Weights of a small mixture-of-experts language model, trained from scratch on English Wikipedia.
Experts: 128 experts in each of 12 layers, 48 SwiGLU neurons an expert, a softmax router, a shared expert of 64 neurons.
Training: 482M tokens, 7360 steps.
Below are experts of layer 9 (counted from 0) of a mixture-of-experts language model. Rows are named router (the router's row for the expert), gate (a neuron's input weights, with its number), up (a neuron's input weights, with its number) and show model dimensions 0-223. Each number is 50 + 10 x the weight over its row's rms, rounded and kept within 0 to 99.
Before each expert's rows: a language model's description of what the expert responds to; "gets" lists some tokens that make up at least twice as much of what it gets as of all text. This comes from a sample of Wikipedia text that the model never trained on. Tokens count by the router's weight.

# expert 21
It responds to: Colons in track lengths (3:14), pipes and cells in sports or stats tables, ordinal endings like 12th, and headers like ISBN.
gets: " |", ":", " |\n", "th", ".", ";"
router:61 35 67 58 52 50 50 38 57 49 58 36 49 39 58 67 49 49 51 46 46 60 53 58 40 41 47 65 39 54 43 58 49 72 61 51 55 77 43 65 51 55 37 54 40 38 61 64 46 66 58 47 51 67 50 35 47 58 44 54 53 66 37 50 40 43 46 72 50 56 42 49 34 31 36 54 63 42 55 74 58 37 52 43 56 36 40 60 39 65 41 72 77 35 39 46 61 58 55 50 39 63 46 24 49 46 54 58 58 51 39 33 63 48 48 55 49 43 55 52 38 36 70 43 36 58 58 44 52 64 41 29 50 54 40 31 56 43 41 55 56 47 62 54 45 55 36 52 59 47 37 42 44 60 32 46 47 54 44 58 40 56 47 46 65 58 51 55 37 40 41 41 64 43 49 63 50 57 47 56 54 57 39 60 53 48 47 61 59 29 29 44 49 41 56 46 56 60 45 48 31 43 47 55 58 52 54 35 58 37 50 50 53 39 36 48 58 34 49 52 53 36 41 50
gate0:36 36 43 50 48 35 38 53 32 46 59 42 53 34 49 39 41 54 40 56 42 40 45 26 51 52 40 41 55 68 59 41 43 46 46 45 35 47 53 65 43 51 53 40 49 48 48 41 38 53 48 31 61 39 23 57 57 41 69 49 47 54 42 38 59 47 41 62 55 44 31 46 64 56 55 53 58 32 33 57 47 66 67 41 81 52 61 41 55 67 54 37 48 61 40 52 43 57 40 46 61 46 46 56 51 60 35 36 34 53 33 44 62 49 66 56 53 58 41 52 63 56 80 51 41 61 48 58 53 54 40 41 39 65 45 47 58 49 53 54 44 34 52 65 42 43 54 36 54 51 62 54 45 45 44 57 47 63 45 55 42 52 48 36 60 54 67 58 47 46 49 56 37 64 39 39 40 43 51 33 42 60 46 60 40 37 71 41 52 39 38 50 38 53 50 65 54 52 40 68 52 53 49 67 43 34 51 56 45 51 40 42 47 59 50 66 42 36 32 58 43 64 52 45
up0:36 48 55 45 50 46 41 55 26 48 51 61 59 45 38 41 56 34 46 46 44 44 66 38 53 55 63 36 52 59 52 36 42 42 50 48 62 62 64 62 27 47 38 43 47 65 47 66 50 52 34 40 66 52 54 37 42 53 60 48 37 48 49 49 45 48 41 49 53 39 51 24 75 68 55 45 45 54 37 54 39 59 63 46 50 45 56 65 32 61 60 44 58 59 49 44 57 70 56 57 49 49 44 61 53 47 41 41 54 49 39 46 36 38 47 68 31 51 59 65 42 51 59 63 35 51 45 40 45 58 46 41 52 60 67 54 49 43 62 47 41 44 55 57 60 40 51 52 29 57 65 44 56 43 45 62 54 46 50 45 56 48 68 51 61 66 60 69 34 35 44 27 64 45 43 51 50 59 31 44 36 53 48 57 31 48 58 43 53 59 47 45 45 46 37 53 34 55 46 49 57 55 46 71 37 44 54 48 35 46 56 50 33 82 45 55 39 63 66 50 49 49 45 35

# expert 26
It responds to: Coordinating words and auxiliaries joining verbs or clauses in prose, such as "developed and completed", "but", "would", "was", commas.
gets: " and", ",", " was", " is", " or", " be"
router:28 51 33 40 49 57 61 62 45 58 38 58 40 56 46 39 46 28 49 53 51 42 58 47 46 46 44 61 53 62 50 62 53 65 44 44 48 46 59 42 41 27 79 72 50 32 58 55 59 40 47 45 22 61 64 47 49 47 46 66 54 55 50 66 39 54 50 60 62 53 43 40 58 53 48 43 61 47 51 41 57 43 47 68 54 43 40 45 48 36 40 36 54 39 31 65 51 51 63 40 54 39 61 56 47 46 48 45 52 41 66 47 46 52 41 59 68 41 38 46 41 57 45 62 63 47 45 55 46 53 70 42 48 43 49 59 32 61 48 60 56 40 65 46 51 40 43 36 42 47 61 58 64 43 68 51 49 56 56 39 21 57 44 43 40 46 71 30 37 44 49 48 43 33 60 34 44 47 36 55 48 56 49 54 63 53 60 34 49 61 47 65 42 63 58 48 56 38 53 52 64 48 31 46 55 34 41 43 58 53 53 65 42 51 56 50 39 36 52 36 46 51 55 30
gate0:50 63 50 43 54 53 58 57 48 61 56 62 61 50 42 35 53 57 54 56 49 56 66 64 55 38 59 60 61 52 52 61 69 53 39 50 19 65 56 64 40 59 46 58 38 55 43 27 50 42 35 54 54 51 42 60 22 54 55 35 34 84 42 46 37 29 54 51 64 45 53 68 33 29 60 46 31 57 50 51 48 59 44 42 40 43 40 52 49 59 46 38 57 53 49 61 58 40 50 51 46 38 49 59 52 49 50 45 48 46 42 45 45 48 46 38 45 25 43 63 49 62 53 42 43 68 68 51 61 76 50 56 71 52 39 38 44 47 42 54 51 57 50 48 63 41 44 55 44 43 46 55 52 45 59 64 42 63 43 44 42 41 44 61 47 55 50 53 61 62 28 62 60 46 35 49 52 29 49 60 49 53 42 46 49 49 32 46 53 45 57 45 54 46 51 48 40 61 49 40 46 49 46 44 47 72 47 70 47 38 46 47 58 69 41 72 55 50 45 39 35 57 52 60
up0:44 54 57 55 47 54 62 41 59 46 60 57 44 52 69 64 67 46 55 30 44 53 39 55 42 46 44 44 47 38 48 41 39 47 72 63 53 37 46 56 49 54 46 44 52 44 61 67 53 54 66 43 67 36 55 37 52 31 54 39 58 24 38 33 39 46 49 47 40 61 56 48 75 48 54 48 41 42 41 41 49 54 68 57 43 50 66 65 65 49 61 72 54 57 54 41 42 61 43 48 48 51 31 48 50 52 52 61 57 48 45 45 38 45 41 67 58 66 36 38 53 38 55 47 48 43 53 52 53 55 62 42 38 52 61 56 57 43 44 44 35 70 48 43 36 57 50 37 69 55 53 56 46 55 36 39 59 30 30 51 50 62 60 61 41 47 63 48 52 60 46 31 59 55 58 56 68 58 47 40 50 55 63 49 51 46 56 50 41 57 57 49 44 49 36 42 47 38 54 63 50 49 52 78 64 52 44 26 58 50 72 52 42 46 62 35 46 59 47 65 64 43 30 36

# expert 55
It responds to: Final word pieces and suffixes such as ations, ings, ers, ics, ments, e, completing nouns within titles and ordinary prose.
gets: "e", "ers", "ing", "le", "es", "s"
router:44 53 51 57 46 48 55 34 46 28 43 38 56 37 71 35 61 61 35 41 45 39 56 38 49 53 35 44 60 56 46 31 43 41 36 39 49 56 69 42 44 65 26 49 63 64 45 52 44 45 45 31 58 71 48 45 45 44 44 61 54 54 37 63 52 49 63 46 71 62 52 47 53 56 47 67 59 43 68 47 34 39 37 52 36 49 57 59 56 43 52 57 35 66 57 39 42 57 57 44 53 53 47 50 44 47 47 57 45 43 28 46 59 46 59 51 53 57 66 63 49 50 63 52 46 46 59 38 47 37 52 58 44 46 61 62 43 42 32 42 37 45 52 53 34 41 68 57 51 60 56 59 49 35 63 58 68 37 51 44 53 40 61 69 54 65 44 49 55 38 55 49 59 42 45 24 44 50 47 49 38 28 38 54 53 47 55 28 60 48 45 58 65 62 35 41 40 49 58 43 48 46 33 50 42 51 51 58 71 57 63 50 38 46 50 35 52 51 39 70 46 53 39 62
gate0:46 39 61 59 35 43 62 34 55 50 59 37 46 59 56 57 37 50 44 71 44 48 58 35 51 63 68 52 60 45 54 41 39 52 40 31 41 29 48 45 45 38 66 49 44 53 48 55 41 46 58 50 52 52 70 54 45 67 70 59 64 72 58 56 37 59 51 60 45 54 51 62 38 38 43 54 45 44 55 50 55 44 71 55 46 66 48 56 47 43 60 56 54 37 53 56 50 45 41 52 57 40 69 58 26 52 53 63 76 51 33 46 55 53 38 55 42 59 40 30 47 69 37 50 44 45 59 64 70 39 33 34 57 53 57 57 62 47 56 52 43 56 40 56 48 30 49 62 34 61 50 50 57 59 57 57 55 57 62 59 55 45 47 64 50 48 65 57 33 54 47 40 59 46 62 45 54 64 39 39 41 58 42 37 70 38 29 50 50 43 60 33 55 58 50 45 52 45 59 40 53 58 52 33 60 50 54 43 62 44 59 56 59 53 67 45 41 51 53 49 25 50 59 58
up0:47 58 53 18 54 57 48 46 46 60 60 55 67 61 48 59 34 53 47 28 36 56 40 40 65 56 33 56 51 43 41 54 35 37 39 37 56 69 51 34 59 39 44 62 59 62 41 59 57 33 49 57 42 51 38 40 48 45 59 51 44 30 62 58 57 44 47 41 47 52 56 43 52 54 52 50 63 68 37 32 45 74 44 40 46 41 55 47 62 55 37 53 38 68 65 43 50 46 50 51 59 39 41 60 56 53 52 55 49 58 56 41 44 68 39 41 72 47 59 58 44 40 59 44 64 62 47 21 57 47 44 46 56 60 43 56 57 30 57 45 39 45 53 43 41 39 49 32 53 48 52 69 53 43 34 56 48 36 42 57 62 62 61 53 54 35 49 72 30 39 50 32 58 35 51 51 47 38 50 67 51 60 57 56 54 48 57 46 41 40 58 57 45 50 62 53 48 44 59 42 52 33 34 37 57 64 54 54 49 52 52 67 54 32 51 70 43 48 47 42 46 42 48 51

# expert 47
It responds to: Commas, periods, dashes and quote-punctuation ending clauses, plus linking words such as but, although, while and which.
gets: ",", ".", ".\n\n", "),", " and", " ("
router:18 37 42 38 50 47 50 42 39 57 57 57 55 54 66 48 37 33 44 76 36 54 61 52 46 47 59 67 49 50 61 49 64 40 35 53 52 44 60 27 46 39 65 52 50 41 59 44 35 49 40 39 39 63 42 54 47 60 45 70 44 34 57 70 46 48 58 40 44 59 55 40 46 56 32 41 67 35 44 45 53 59 60 46 42 55 47 54 52 48 43 45 47 26 36 63 58 59 55 42 42 39 62 60 62 58 42 42 66 57 58 41 34 72 47 46 52 51 34 37 43 53 43 61 51 55 48 42 54 42 41 57 63 46 58 44 48 64 51 60 63 52 75 40 47 51 48 68 40 38 47 40 43 53 60 40 50 57 58 43 48 38 40 35 56 40 57 50 37 48 56 57 44 58 45 46 47 51 53 60 47 61 47 56 59 44 64 43 67 54 39 53 35 56 51 31 42 32 55 37 49 50 53 52 52 40 33 54 70 55 55 64 41 44 55 32 44 41 48 27 48 45 68 45
gate0:59 57 43 47 41 47 56 41 44 47 51 63 61 36 43 40 28 41 49 42 35 50 54 45 70 52 31 43 58 50 55 44 52 49 46 55 33 44 47 57 56 53 49 55 46 37 38 39 59 60 28 59 47 52 22 41 62 61 45 46 48 34 60 56 56 51 40 50 62 57 29 37 31 45 45 46 45 57 42 40 48 50 56 36 69 68 66 35 37 35 39 32 40 48 57 48 33 40 55 58 47 30 50 52 49 42 58 41 50 39 49 58 51 60 51 58 42 49 49 47 59 40 40 49 50 54 54 65 47 45 63 67 41 48 64 43 46 72 57 37 53 51 50 49 38 60 43 55 66 32 54 39 63 51 51 62 36 35 44 51 37 40 39 47 36 48 48 50 80 52 64 42 56 64 52 55 47 54 59 38 61 43 58 46 49 53 48 38 48 46 43 63 74 33 49 45 41 51 33 61 57 55 41 48 33 37 63 61 58 44 45 52 38 18 42 45 49 49 51 39 50 62 57 57
up0:43 67 66 49 38 54 34 32 52 42 45 53 44 45 55 33 40 44 44 54 38 47 36 61 63 42 54 55 47 42 32 37 60 61 52 40 49 52 60 48 49 41 49 55 52 60 37 54 44 40 45 55 38 38 50 60 45 60 50 48 65 58 59 55 51 64 32 41 57 41 44 58 73 57 58 48 42 49 72 53 53 58 48 33 58 51 50 46 48 57 44 43 56 53 46 46 32 50 39 58 67 60 54 42 74 49 68 33 56 68 45 54 41 62 60 54 44 45 52 33 50 39 56 63 65 34 51 58 30 69 42 38 42 49 57 41 53 55 56 54 50 34 55 34 30 50 52 63 43 40 65 44 44 52 46 70 33 39 53 69 53 35 45 55 65 51 33 53 49 62 55 40 77 57 50 44 65 50 41 36 42 51 62 50 49 34 53 49 45 39 43 42 52 49 48 41 34 47 46 52 77 57 45 63 45 51 72 61 45 42 47 54 48 30 34 47 50 51 41 69 48 51 50 52